Weights of a small mixture-of-experts language model, trained from scratch on English Wikipedia: 4 picks a token.
Below are experts of layer 6 (counted from 0) of a mixture-of-experts language model. Rows are named router (the router's row for the expert), gate (a neuron's input weights, with its number), up (a neuron's input weights, with its number), down (a neuron's output weights, with its number) and show model dimensions 0-127. Each number is 128 + 32 x the weight over its row's rms, rounded and kept within 0 to 255. Numbers have three digits each.
After each expert's rows: "comes after" lists some tokens at least twice as common just before its tokens as in all text; "comes before" lists some tokens at least twice as common just after its tokens as in all text. This comes from a sample of Wikipedia text that the model never trained on. Tokens count by the router's weight.

# expert 20
router:093103165193128102129157163143053115098122152143132140106152183126122128139166148202113146181088180145115115090177073149176130179129054081096104118076122131111099151074119176092103173172157123151125097111072116167123102169091164145155121119167046156140158152148160164148137114129198167154087146117064118108117152131137131135128153107141162128095112078101110141123146186119110166144141
gate0:142048185108151137116120055087101163116148124113147097136177088116165157120154126134141098130149098156132166132079149113086151167163071108105105094032112122091120122110145135134160113144049098151111155081071187105114104117169125105119132207106122104109057164104106102138127077113168135167080117141130110154108092110106166140157123090151157116135182107172141145098127105101094129120051
up0:144130166080146161119072147157123161139134104080179050077156144076140158041122104149125103177128147136080191089091117140101166137141076116112135123054155177114081131112093134124085151177055076124116099161131173146143109141156154189154084150098155153080138168100108124130108151100105163129079147125052156162142081123156152100121122066112139111135166106133127167137133119131111146143118
down0:137113156179084159126170157133108155114150145108156142155119114118141120106122170072114189081152127187106098150110142193128155139113150182175148079214154171133138101099146102071173156117166108154112110161150132178106106122116136090116152130156100075150121102155131144178175120095193169169179147159090183130135162122143168102190126133090117179144096149082176066125107148096164129139178
gate1:137136122101092173123118149149131099189165116121131137143091132156135175136121092129121166104163158109140078150136132138191070173086135135123101100164118127186100117117039104143130114151120156162144061108115155107166173117132129091166134066176101151125088101153103120153215083122082156155107127173106084128182168089112082109137128105148154070177101146099105138118088196185184148134160
up1:093152084123134144089114116107089140086044098126120158188166165157127099071134161088137108124110182184144122135114148055044143124123040121142152162104119112134082141100180112176095176094097162125129170171113157129099102058140184134135073122135122077118171159142160104165118097186144136123165131165127119127122118108117153146120113073099088184121142148103152081153119113120127145170159
down1:059112178125135129126155091078128199122189111136093192129142186172110163160092114119059151146171093183150146111157136099066138127201129111175162136127140197122142111132156110108134116109183140076118170094206184151201127091109135118103077125088109110133139174139140103149121113111152096093145122144129151153079107127147127125140138141150153178139084143094122139117061156103160154162122
comes after: " the", " The", "'s", " a", "The", " his"
comes before: " of", ".", ",", " was", " in", " and"

# expert 52
router:096116076128170045147155136161077180167139090116116193175107134112114095134176134164125145150094140093160096152098165158142111099110157159176118094099182143117155095097134127136099174151088142120162125130167167070163174120089073124117095116151099115207176149143154104131175138087215159063152116107097134171095101102145122142187117131116151148159124174121134135143115068104112094112116
gate0:156135059128155155160160146128120157190153096149121113155105075175129101097111176099174150099166138157137099154084070176125144158088124137124102125056165160097080117109081153120078140086113149076114174136099122152166125108141091168112125127136136155106137150127143134096217121141127091092134055092103110108131043137173089176082091120095112103112168091150115092166140159107193130149120
up0:093112121200125127109134141125128068185164116136176136166121110189137056091125110157176146090176153116094068123123120096148145096144105110090135155159149129084110088095082181180054128090136125084131113152069080168152120119121128140100166111143101133118115138140128150128165062116135103100082159083164095157149080160119161140064140140083098154063156091143122125155078151145178170112159
down0:085128071079142168119098154059175124176166129092144166152153095128128148219108121119142099129149118122131118150204149103128142050156189121147153110108191145138082121153147139132099076123147152172149113126157155129179147107159187083136122163083096119084153101100139102159126181157108209130102112134163095153168133147121114133116087108181191114116164147116085154102135136140119106178078
gate1:150098108174132109119088121117098109122168130038107176155135100156113099112096163084115080100136134100142152121142113118167097127105179171130099166105136149088144178121145190113119105122151083124160128150080153051161104099184110153119156136150137143159067113100141123121143098087213118146188143174134131117088130178070158115136112170100194153200145111172123107147134193113171150091158
up1:077093116159133109103151085159180090152149097110130134168106073106109122092127177137133129155142156180099092112119117135144139132107068132112159065100117111118091122201082111139143099068112185123121152086159140147098113169158168126117149109118112068071109114145174109139199099123214133145122127132150165114173160129138076200129144084130066192167132151105069148110104101115120147069114
down1:182081090167142106162078133126148066180135149113094075150142085153103146130126106131126103117143160115133117090131105062156115160126113139177131163121108065133120138162125087186118142087173133122109128110114128209162125070155157119137154120147133183096068191104156138102153097119107167132118143210134118096117125096168122180118201139083086152158149134163101070135140122147065069113175
comes after: " was", " is", " were", " be", " are", " been"
comes before: " to", " by", " in", " on", " as", " a"

# expert 97
router:103093116126144136194103089102117131100081114126162181182166093127157190148092095135159129144063130133168109116140139073122183122183157127089100087114119163138151139103098173115142125133096162097099080103166150094084138154072097118111105135088158087098131072115120108129126104139148167150177094116136147111201152078104134149100167144101101110130067183124166115178156068208111165111167
gate0:130160115157142134100121154208118162124106112096118182165161065171185123085133139153115075130116089146144192161141114100095130164179152101134116166172134112186174179123117149133135090145176080123115161141089172108095108137110073143118062141115117088166127081118131141111182143117173071126111210156096167084167123156173098110122165149144121163149098121130129129130128078185128076173157
up0:186089179100091100126142110147099149118090102092054055142192131109165141109170150153192119171114115143175117117109098127091102123188141126152130130161138126143134105106160094174151147140148176131183117123166162133120123081080165156152177087100137117135095131141094122148113154138093151110103199086157163105105087144094077142107067167096144142073164125090189148149136122205102094169129
down0:088192063157131152046138166119138170118147097103143144150164157119130136231122092142129129129150160109081149092114122172074188167073102140104106138108118111123140158101153091101146107128061092162137076153199149129096140127146117111127099124149156134093209145122140163152168166086113087119127085125108172143163140147088075122174101105139203116157127134114106123172157148142159134148083
gate1:095138100101107134119143170107108091140127130117135126179168109127137140123089121204057190173119064110095112161135161089157159125096141115148124118086056166104127137100163164099103162177082063102130112151158123117094120130171122202104105141051177137117172143139089103132123153152134120104066161123058138090127089111109093155102116151107141114076111088140146112191066096103092093154136
up1:108101104179134065189102111091183122088096200154125115036130149161080105169148104157118095106141150155116148099175100142142172098106131160121207144146144146114128094147091125151063089163173125097174096124096156135148120177053119107143193168170105184175093096125073151124119176105146165115130129127135151110099099141172123164132125120124134127147140148125134156072120141132147177087162
down1:166118116157125109104031104090141114092156132180097170126125170162166156189150169166103144148116121124150149159144047125175127120094084146125165084189126098090121093131165115105131102074180108105156103138105138183125109092138106173055146161116125104158083189138134086094142126162149126125133125119150086128129189137177059181145148107095120177101089123090114129131080147097139123083159
comes after: " is", " as", " of", ",", " one", " to"
comes before: " the", " of", " as", " a", " \"", " is"

# expert 119
router:092122146113123081185160170121119155086144113141069131120139103137091140141111100198073092185129081104154080137084145099167093099168180131185151057060149115160079096123110106143140104178101170105111089064065146150145176116124101110090154161126132155156167129154119120131113137110138112091117124157149084120087140101108143077165096135155145120148180140137089206093065155111144091138129
gate0:097145035105113125102162123084152122109128122070081149115127152134122102181153129139184124122165134145183166106099094156063122121043194146142198126092129103097109093112099156121118142083173071119117117110130154146083151106122193105140117116062129080104075141105114084126148162115088101139104087119119117136091068077138141118105163173145106101148145149156181100107201148086151131140133
up0:148109085114184126103122074132201180101174122130075151128076133118124082128132134109161178127099153161148154097117098119083106076139091183170213097111127156112140171170178166130131125117081105156130128114106154103077107120185093120110113088094120134135163071112153177099130136141175186094153116098097118151097111122120145221182149126141125136099156047112149128118128164151171147095119
down0:135146087155146101126103135095172107151063160157098082165106154170123109073108077147110131169188153161089119132156152146196098084163164091111114143104090134134174137122106147146146147097130172120133164107159088055171127103102064153111094094184109153139118161120134147147172154163068218100122111082147134063064136165087108134089137152120122115080120132151114126153120131190078118146109
gate1:137054156166121100158201164117171139106157116070141158170087063145138167101152153115090163134156110123168125128221149156158178104153070093136135165183093135172058153061111117150105120100150147087157136096094149130160116127137174097127143164132168179138126144125157101141136130112117178090094102094111173111063116151105150096089161146088112144123114091151165124100083110118101123143176
up1:117180125132167120135160115144125151145146133163184122138116107094169163086160151078228139156111120143184162136066134142118059167176119137118139080110133142149201124149100133142132081162140166150125105110156172126077134171129135207181136131146104127165181121154130120139116110122155099170171120112130100105106094184082173111128096097136100116150125088141039072120146095134097083127067
down1:073105132179102158177108092101124119142074159146108103105089097104160118120080151131080084081070154216111096124148125156093129135127180148116131150167148191121146152154137095164169096094160104124187105140124086149124189133157109147136147091108138101125110112116111097114060128108134120122142129152143120093230144108143180101136126142141147121126212160075166135173122165150066181163123
comes after: " to", " he", " and", " also", " which", " who"
comes before: " the", " a", " to", " that", " his", " in"

# expert 91
router:149081127099142148100069125105150094089099087107156120144186109121174161168066123080166186111098170180115151095172105123164120142147171168111149185141153151126126169083107165108067133086107128107073118151129145120088120155079091119095178153156157094116155096098120138144128072111067130166116108168128117115145114109098172187072166130168106114100092126104138098184178122148113185076159
gate0:138129109146113087099107211161107137074168075116153114059072164112109107148132124108073151105198114116058105149154161169121115104077118140146141062134155143114118122106125068096089131124146099100145115132090083112132187150143116145156128108139081141089135118109132150143103185120121147115086116110084151213109173111136141081101108120120124161097190118112133103133059119041153166168094
up0:119152164169167134081147177148132177129118099087110123162112116139116116163121079135133130150158141132115149118115141141143153115128142070118129123101110153091227171135238135075141138148106096150100131190172128120144144136106154191170115090155134093201144147109159151109057164158070075097095124140138106148100091142146123111166140122140091069111130138099106078099083175097129149134045
down0:130161145137122138123070149123089109112148112149160145161044172133127145163146129110073129142148171095168180069071135107131173087144178139192133111145113074080161097104147110101100127093093099115163088125142105144181106084103143121162121109081146096143198129127144126176195162177161147065099094183116124184145120124109192120144148115142107107061117156145158115140177174126116128163087
gate1:121155111125109139155117110175125073144062159196122185104087156164151093154106138140110169145168168155114160104116082162086142123142067129208161144151170124095093092115092110087150089122162099073158121174085110131107194127131083174135124122199132134142144087119104182095079161124137154115175138138145164131081138159138104114118147093131058183153146103170093158119150161188122115153100
up1:101170096187093163113146155128074146109082170159146116112145145154088176130122147087064101071155096130103107142194146099141137094105123145100091153131137125200187121117109066130110150106127116123181136125110077202135099132119085105153157181151165125115123117121156085118115144109106145156117161166149167093114106113121138123169083171059174142117179124146236091101122109086165146104146
down1:117206138122114099096153079140146090102106143152095158137179117093063105106186131134126099109080192090170158135099076063134148098140120100152177127142163136104089114087163112135183126167117102160162130110138082106151116198065175137071168133157125183111148113167131117129097099053136128183098118125099116132154145159118119186097158116098120172204118123126129077132130152105145134115179
comes after: " the", " |", "|", " Candidate", " ", " Votes"
comes before: " |", " of", " Votes", "'s", " %", " "

# expert 106
router:116101102119070144150097130190169115141174102170109143164163140131091163144123093170172133117088062141154084110206151089153119133138152105089078095080153164181156176158105106128146174142174153086098135092117140155068134153154047159092119180162150152079101098093117129121145076135114116117111126174151178103149161118101156125147157147135118105106045133123154072156127149110176157095119
gate0:065125073114121112108035125160181158115093114145115119115164117127142129119188146131135160196150049145111177098131147112184155116171112107126094114105149114118111160133117110115154143161102131157158160134152158143117170108132085142140126111126191139195104153078115093122152175211095151094179166146120084104148050106152117080133123157146113141137125097077088147065065109161100139164128
up0:097202139131127079108123122206167146125131104109185144138165086100111119139161143098071148125160035130148120136149128176134135113155135132172094083084132157138129177138091078152119140113097108147101150100176084098136113146136105127215135080111108131130102105130064075125120163143164143091153162135197177084131117162083159093116112060098113096170113112100083088111113102135117153171083
down0:166118121076100146115106156097100150149109082127073079119121097143185158111102169106156149100085123165176103215071086127141106163126167148148125138130144143153111111115169108124130178103147153096130104171144116076184170156136110172119123088146135081131136131110138199137127123172109123064146147168098152132132139152123087201194192152100160111140174120174126087082107170198119106180133
gate1:144119123125135136145140087168149139176148084134092140173124129071135072161184150119124094120132073150148156108200174162152048106150046113138079199103137083137145122170150120123120128111175141125133104151132153155172202094120109182100110136113178136128178116138129081121055130143124162150140147116162067140122096115130112129142106118126089094125187126163156130121188116089056156118071
up1:142084088147107154124162097171138136208127087143085148166129146067171054159180143090110091116141075166157162131166121160116051117132117114075123221113139108116138106147131114135121110089172159092131101115150152134150180082133126188090135150122173122100162116157126070112079117127137165157152125124134081161133099148145100128171120113119091101124158118152163092127210139110067165150082
down1:155198122117194144105167081108110111167123063084183061161151069096162148152099132123097127124071064129128107178139170114127148101152146089161126160179157147124095146170136134102065171158083106157120070119202179126108130151111128158084121086099143128061093135141193084179094118103112087078099122125179145123173147099157136133125115151122143130170125101137128156111139129117114147098111
comes after: ",", ".", " However", " but", " however", " years"
comes before: " the", " he", " it", ",", " they", " she"

# expert 69
router:119185113109160115102138136097136132129089096180137117150146095088152132121098042131176187124173133166125101158095116132120209117149179060112124119143095085080055180095138082093071147079105173142125123082199105131118132162177176124074105141107133110164155126095178165103132120176092076174136120158116110152142094135147153140105123114067111118093142141084104100118161117143176121120118
gate0:120140051121162110129162065128167181111130133177115184137096110142114180097177078101141120142177149076059098123121118085115114146187138169120116159109105141071120136127085109140099109101130163122082158159086155115087203113095136147155154084104082170160150095117141095114094118101144162158162152126058126085121157112163084150113154159201105143101164098161117079153105099125118189119138
up0:122116161116114143113074181135072080181104157098160083132168177125095052172096178138134118102083109175152171131143133134104127139061126105119137125096143133162144097123171124149129125189112085098198095097156090137156053126139109057106102172135107067082095160115134156128182155172113140114111105137172115199132118120063136112129115117097163108150112171127144134077182157107153111141141
down0:116155106179104166126196106159158182147120138137088150155138140170149144122139076096130138150109124177162129169138149147144185108120136110119169122153180173097142147107116152097088067114179068156100195102131138120167179195139151150134128094089100141184048148107141135076153144144119068138108126144119181121118158196152141183109131153108139158162092168090114143157109078093133069134183
gate1:112186114115124134125097106188167116112113158133182103095178097105105137143145118136121151138140174149161083201158132070145173118156079122104146148149101074148087146145120077170148079110137151171150109198134152122157161081159116099090110172087132132174142170180195151110168151067131157121134095141136145120151108139196180118141144126119148129138169170085148181053111166165188121123148
up1:141123066126154134111061133071103158143179132156152176144129200134085129168116102104129155120113135161105087166098092143136137165103116123130153085201145077159144062111110108138109099165142146144086223161138134103154145122155115119124145162135124106204101129184146120117160087162132160160101118127158214178110137179114070084129105139126161140170118116143150124097155152083104134200160
down1:115124119131079113122199141075118172108136068102145149093155102066181187122176110070180106083130111160133137131162107116121091108150155113158137161098144144098088095114094183171196173055104143121158137075132169063079129131139146097131109110139167115134175127098115138133130136096144121131190107117183112121102147167113132141158106157140154127123133070165088158117138130091068047178139
comes after: "\n", ")", " =", ".", " also", " information"
comes before: "-", "\n", "=", "|", "==", " •"

# expert 70
router:131099078136142154107106113150132076087094068139179161188153082094170147183078080118153127107143193134140094117088173108133109120134152161070134135120125135149107171116085182128118150166122110110105102130102137182123077137121160115161177163122121178113158082143135140107130070135129140158154119199170069120152146069098179163115182168176100139123113108094155115176165164152086099138191
gate0:076180119113146121128120125141132083120080118103098153171099135138146146167172102113169185116137126126165081146037101087120167106167143138110137093151126113102122141114124191128177051137031153148082161157113138108125178149136140146156109101135169142129131141116168117157129087134150158124161107181124133138160126125199055105106117129174063162182124127113136135124083146099085040093110
up0:114140164097160144143169101086125138118171077065168157089120075151105126062172101090150133124115177128123157062218100174110158139101099097118141122156169130100144180154116129131130113122130136125157117112170063092143121103075197096120116116098102036158115119115111090129073159143142123101064119138115077143158129118131172122136146104084139142116070129118098147169186139140133137169194
down0:059088164126067072091111111087159115122160136114098077116138118162171148135119164165115121167086117193069140109167065120109165113146092105096120088132144118193128142185113103138129147092130101095211085092090119109112130140130093155093110099113108156148106148077098095126146122142096113158135146137142111090125190114092105067150127128105192139174201097100137154145164142186169079146134
gate1:105158101164096081097142140132118118137082132144093163116121144113096124118124136159106078133162133138199167148056117115128148084161141100121141160139065139095190153123143091137181077107109073078168142130103162072105169161138147080159068118115171144154090108112130120104104127164133180146136172130081126144088112083064150144204169116134139125177067144149165168189146170090177134158142
up1:183142140144155051158148178123077106127095118175131158135106112106123140137141145149049111115152131148168188137148115136075117073190132089061106121062100152078156135101126099102150109076106090112128136171153148066093132144136125120128115091147150139127072117119103117103064121169146150162115162077100074167069144119103185154168113139162162082184079130143122153147124183119139161141164
down1:161081046118137185184113128092115112143134113074153178086071145118053128142169131129079203124131137154118159145096109117148125143126093102100160127117122128110074094102149119089080158129106185090130104195057156087137136145089137114171136099101146131085116099108099110176158191161174145101137157084113100119155110131062152095173141083126131081087157161178127128157137101118145145104112
comes after: " a", " the", "==", " an", " The", "'s"
comes before: " of", " to", "==", " also", " for", " by"

# expert 33
router:122205114102110060104128127114102145122112122175098108077047119137112095131154164159136124162162096120153076162134128163082180087094134088122133121148108057116157130126111083110097148084088112098134162160118091132095168100186180126133135120104148093118132152107123139133158112082094090157110138156067130129163095151158105084110129114034152160094095107122092106150133101167094152233119
gate0:134158122104160119108123135124101114135151079169123089125083111153170159115059113115076132139156141095180127106106141102097131142100171107102123124182142158144182098133172098125062080139144233079076140120121105082091091121120141184096120140168128159198130183148079046127100080083139141132147155071154141126132139137085172129179106131139101096147176164105104093137161138104155090151102
up0:180133123174179176143134135148132166122162139162093128118107059139113090093127125187138086105153162117131128155148130113057044104120147117077151124115091100090114094122118140147166103140159078080137126109168130064148104114113160105133188105086173134187177128152136131118162148123146120193140155156187143098118159110178137140123189093149153082131108109201118092113181194106148111185125
down0:089151118137139116091117170108150101145137096071113115069138160089193116105111146183134168102150147085166143119090127101155172111157101188133173119115110124149123120100176130102100100036126137135043121086057111118127101116120127127109168137168123142098107162087116170144135096182106093054110121117125091174165101170080123139097167093113135130133092048116095161117059080159106127114127
gate1:113169168128130157141128087150122125156168101070116151172086184123099145178113131148094151096162162168220143135209145122138122158093179181115148186152118136195118117118134112142113125128121167149130123178129127085119116118155148116123105152111065135096138110099062163182154213158117120147106109111143137062179172151126178108124141116144100110171131173136156184129155079115131171097183
up1:159118106155114117138149140107125124079115158140105122101200069128153075101172138151154114133127072112052108134045098128080101141146049079115105065112096140092156102115108141141162168124114099104131140129146114161130120141092135131113149109161111123174101139144187097070191066115152122135132131112105119158072097050101092185125148130102118148100084099096122060123111149159098053140106
down1:127126158165138093169112127156149143184101178120118113147105093130124076131155149088119113170059173136138093173136134116134092170151131105087152069170151182153139069063096104153131112103088147111153095139143153109099158150118178139142182102139138147130183089125208155117151114149116166159165157097081145123141064094140104135169128167080153213110179122119128100069091084073162121127119
comes after: "\n", " |", ")", "===", "\"", ";"
comes before: "-", "|", "\n", "=", "===", "=="

# expert 118
router:086100098176148108179178162172090155105086157196113177119119157134111134098176099171153145153119155115101146174170133090195112173091100087099092128088068117082135112066105199139167189143107136151152073135124154145110098143091137092097139110093104141152164182115159117136185085158186114090147131126084099149145121076115114131134142174147133109104115074158092169153142154172120111147117
gate0:115117118167083076158056177133124216078114121132168123143141140106098127145211149079149073115125092112111129141119124102160144186166133128085101116142123112109180065134077133109158156095185119098154145169102144079148134114105103148151150160187110131074153116143114150134168126145117095123119098127146140150111182091071156046151148156130106126144166114153160140170043088157153148143092
up0:131115125090120165072170068123121031185165169109160136079063118112127151121055110131087157155158126116118126101142115128098058135105109155192168152116174158171140173121162124131113141086125160108098146091122162121114114120141114130080108094088106152129121146113086093176112110135161134121122143154096083099170058159176120171064131141085131142133114167088096128125210181110149105114140
down0:142086122156123123145135162118118134116151174116079090106095164151139148195145109140135131152057070109154138166114191144201157161127201132127057162140162160132128161124116148104091116106097112116172066098096132151158117147122097109074164126152140160193068210130133126122120175161079129090141166141101113160111158124116174089117103094079137112121100180130144136096194094119173143125073
gate1:090116192059136131129083104141097099149144108142122135082154130121075181160147086122172117198119081133079161056143115163126128159120133116126088130071082128091095121185107159135146102105157098140172110105120136146144124150114108112128127186087172139118139161090138101060173136161073104117195085107132101137146129163159172096143175156119115089193142183190084143140126092145171146132085
up1:092091127147150140108109138111069106126176147150078156093165129122088138132096116127165159180181137138098144079159111136111123177070107124128095120068111162094099103156090116116127094123158077155223126102122171118101104130107058124130099152138160129100098157154130108113202124164133133112218115117149107137132086155135150068147151146148143129151066115206172099111119085130166179139058
down1:090133172070144162132130125119100161052125139072072207113105104130217159130143136058159109138094137117144109065105101148104137105159166102143131139055044119122132097172152189179064146113123179112093150110171107177108126169161138135140105124091138173116117146078147123074103103163110169170112109094099130135158110091098154154149145145143130115102113124116095095124133128104132115086085
comes after: " the", " a", "'s", " his", " first", " their"
comes before: " of", ".", " in", ",", " for", " to"

# expert 13
router:096080108127179122153121086110154140084089066088193129159158091123110153178126084121164159081109164128145152126093096119148148138132163138070111151116081172161126100084093126101116151115099171124123121159177195143097122141076153120085145097075122083150118138145077060140144086113078123102109067150183157136149147088097158168092183131140170154098071168117148101180127105153076117110150
gate0:076113138152104106180114117111145147124148104139165127150150124165182148142144188161101079119145088117111105121061140097143116102139084158110075151138104141142108196097197091193139117085143156125170124098144134164072160106189145117087109090115103165200154159147137069111112159140174128104179163139132080181137165082049096118146131173115064115112128157104071134129140131129126069125142
up0:070111117111128159158146119085093144089121110138198144158156142163142122119119104166082080158139103075077117146042101150125134112095109172112082132122131142119143079107187132105126122129167186154164127117157136139056161110147170092110063143135112143208119210156113105138122165138080165128136163151146153160158140086135095137131083179106099151063203125109097132103124121118102064108137
down0:127155126100121207190180098142091171188115111136183148170155132146116177145113150082135107134115131122150088121171145072119168123165163103185094154116110148086093176132142072156066106149164144140101117132117216095090118151179158166096159071126154183149151170084118151157107126101090155160165106135083124175132075131128148105096109096134126095089132137171143168126176117095151159099140
gate1:186124125159152124098150100196090084132104109148139148133145137133090138166163151159128185089182157154084130146058132076042163100216143133134104145116093091132135125162172091074132104149136176077186114110186122179136137080145153127142128142138058080145152113122160149104119062141151146173118119085126151119126125064111073127139118127073138097084106151137121090145161131151128095152123
up1:180049114143082163104116176108108106100131147160088154119112091176169129122108176092090125119142150129143091124156149126105162112128147149071109160125182135114072154074080104090149086147076103082120167152115124166162171151145167111131110137109138117129120122197144062098098184083063180113093188174118092133138054140159089146098120154101131085146132100096150103115104107201127126131152
down1:107173110167131143120121094121135106109141092085141100117116181134111123145193148160108086135095174176144099061101182096158099107133105147106107105177165195169137096190152124164078160137149146180132125139172120097157144128094189149092139168107076150153142184099120073174137100178113167101133125149096107147153092185153163139165133144136165145124153171144187094110123165160060077165157
comes after: " as", " was", " is", " became", " the", " served"
comes before: " a", " of", " the", " well", " an", " to"

# expert 86
router:086127179106090132123136100116122090118206119183120104156162135158048139132117103190122092131127045175159088130156158102132155102157073086122083042082126128133163145179132106104179107152121083104102123094114146157139127136128115187093106158153120144130071101106089095159093114145145211126110145111148133116168169104091116099131141134114152131160098172140188103151127099072137130131067
gate0:087156112089108102116099135160131136112226155060127120137127137166137236109102114142081128161134095133110133099227124116130176124095076116106091176102116131118118123215089103155199110096144093161112132112136188158116118128121121136148155137109140106193115140152122145139090133099115135105102112100091092156168133086107098068156124139144148134072178104118120128146173155201149144140117
up0:121173183141096136094189120071184124129124149163141164122139167080133085138144176143122121124138129149150123108155132132135068128175083167171130206159131123068107084147138231118113122148127092112059145113085090117160160167151090200162113143132126177105090167209119127121133145152055110116127178137114161115105123106109111134080132145119118147179107166198155124118141136097120107114116
down0:116082098112199117183094127103121126130174075101113164133106128116149135132108149126174102100122135087159169155132137097110134150113141131137096088131173092150166080159123083205091148084094166126161141160188127148138109105072119073108092120166136183163134062117080155092165134104141121134159115086109130135043132131186154090102066123180180102090120092109147125083090128185135139089089
gate1:138119150132012149117144180036131153147099124202122111126119155111129128115153121130120120157149159139141132113142128096105132151125079139080080133173066111125157150147105200121126117179123104127113107148123096089067118136164140144137131162070133069103138145190132117096214076146134168140144117091079113075118167105101090155118118094126092050117093145129159136134134165117182128117082
up1:118168111131215096122128115172142128097127131048153136100145095133109110139113141126118145090129108127113128152125103157161161128091153151191189123079160108119094107114147060127161128108099128155166149107136160200190140122084154104110127098184125160138125139079078160158060185099116071080129139182155159187130119146138167091142130187121182201112122113122078104130163110148073098126148
down1:088160171168156107164087110157140120113196089161114070127135096126121149153126126070107117105055147085099134091167160162164119128184173057126099171207142174133075173084137169139096102171153085092095151100140186152089164105155113156102135121126150145062137131095145119129146074117168099137102141068083142096157137137132126128132134075115131125142169100134121112126136175094152113106201
comes after: ".", ",", " that", " but", " when", " where"
comes before: " he", " the", " was", " is", " it", " they"

# expert 9
router:137133097180086077167153125092114133185136148190123112154147093180142108131108141136123144137086080180174102149154126114092136123156165120133099068103100151133111099116145132119178119088139113085105163089146155127096194151121114152186107094181096185165134110080096131182119161178120100109180144146114147149192103154102133084198169190059083154178163119098137114107086137145079123130115
gate0:175160125155107135120120201163092086149117114139118132132112089169114136130115161104144103156170104100089122107160102153116136144132123183100127142108156120102129145177109123188148147130195148108164139142115149154059183171114130051178165135136146137162136092133124126126092139126136098174129056134141170155154049081067053108139189180135106114135102154098180086156139120154180120078193
up0:165048120138139164109081074150096071132146085045158119080086111089149081119184116159077074070114170136090183061151131093105143146121068134129135124099148164142149115166125149108091162114144132125105140183127139096098117150137133114094172150072123141132128144110109136155129047137122130113096155129132108170174120116106198094130141137164192102137187069122111097108097137119166149147121
down0:149099179116152101192085094125105131137101154115138066084120118122153128187149152179131153153096134146181136123134132155119177117160187127151129080136083215158084103109156097123101184137083098188129167117115095094166096093116115069161150111120142088079122083095151165152172094128092163119136108104083158151134204115140182140088190128087153125154153146123135131077135126116090116190118
gate1:106111149081104129176155103160137152147173101152126149086120186158118115101158144126088106150132096104122165195092088128140174069072171118156147142126115139156066079101158133115176088131188164134156156131110168098104133093092093097155212156114100157154130108118131126132086131074048190071171115181144129103173123124170120126058157151136108086088150147111098089162119083131129137125119
up1:160074120087147136168177138106140100159110132133127125202131141154098172151074124137117114183059135126202128082129037119155172152119150119079130119117080115141145103160120098114185123163104062148115111160129126176105109076090154196117109115161153130116064120139156062122131103144134159141146164126074109138139138184190087174089136119133122152106109128133067108164149126157131098195135
down1:162190115114126118114123143106076161133201156123135085123123107091108108165121043155156095123127117145183156145137109138112144099150108082162161131134146098109087092081214140161139109067148148099159103095127126136147171156164173169097093141098085044123149116133108165185104127135123139109160140154109145151160142169087071084120144142139094159096124123063128197041138148154094113117139
comes after: ",", "s", " and", " well", " has", " had"
comes before: " been", " a", " the", " and", " including", " but"

# expert 0
router:155084128094134177111092094108138115081073094106171119170153090180109175118153125081164157156076169179130101081147112144093104131120166177110144176157122134192105164115068128156108137125122147110107126121144102140092120170116144090093170170088169124128165087080150083119154099141090081144089086183157154097163166133094152142076185154155120098066080142089134127172155119136134178080137
gate0:151151143134140128090179130116093134127132120037132118179000110114090146103150097159134094127105106103106146125117133128085067048137121114092180118123128126203150163107091135159130125087189105114161122110154162161176162100173157077198079116117130093174122101097137090149110167123145100125104121145137137106153172122114089104120114153141102128145143078193139180150077104138118157123114
up0:099087122103047167161120118128180123091157112166123160099112114099122132134075109134115156077185144132150113185138111087114141241108162145132076125119066159109124092129103162138182100169113108118166145133105119105110174215086108189072120092147106081074117143196107143130162122133066093110105115066108106096104127119104149138136122144156157093141071129109113130118173121108138114115142
down0:125114118083139210155080112159172124178144104141136105106126146135105179149125067121139130143102077131137094095108099146125164123152190090196094137162116161116162151138144108108097198162095146170146160118126123122118122118142112152189105134086153110127126199120091161153087116127127106106145124154175056117192141125180090154180123094165087153084132190218135107142174081094136116094126
gate1:190147074127144105127144114133090166112112126184117123167104142206084157124137156122139099180131089123081076155039076147130104093128151116156158106154120102135182129126125109182130078110090090093122127148134228103122106162143167142160093113121112150128113070164174103116122111150102120158162112149134162153179197130131044123153059118109144164137098169163115113119108153108110121077110
up1:181169144114124156117116109153131175148060120151100107146113119160108110093122154117170119180088075097119144125097120110202099092115115103187096134136134164187187078133128101114168128123092077088119146162102149139121121069145131126132109160150105187174142107094157160107124132141181125152128096094172128141126186151145061150158067138153148183077052182119115073148128109108092193092134
down1:082124137158117114149140125127122074091088142100147224109087171143154086178118133144177119122109119110156196222156171094102149115137156099140142077128112135147113143095185120140129174113174109080107116175164133128169136157152179142122096169132132166168077118074128157091113132133150058135162156155073191145188112143165117167104136152140093193154151131143131120113119184172123123106131
comes after: "-", "|", "S", " United", ";", " U"
comes before: ":", " |", " of", "S", "'s", " \""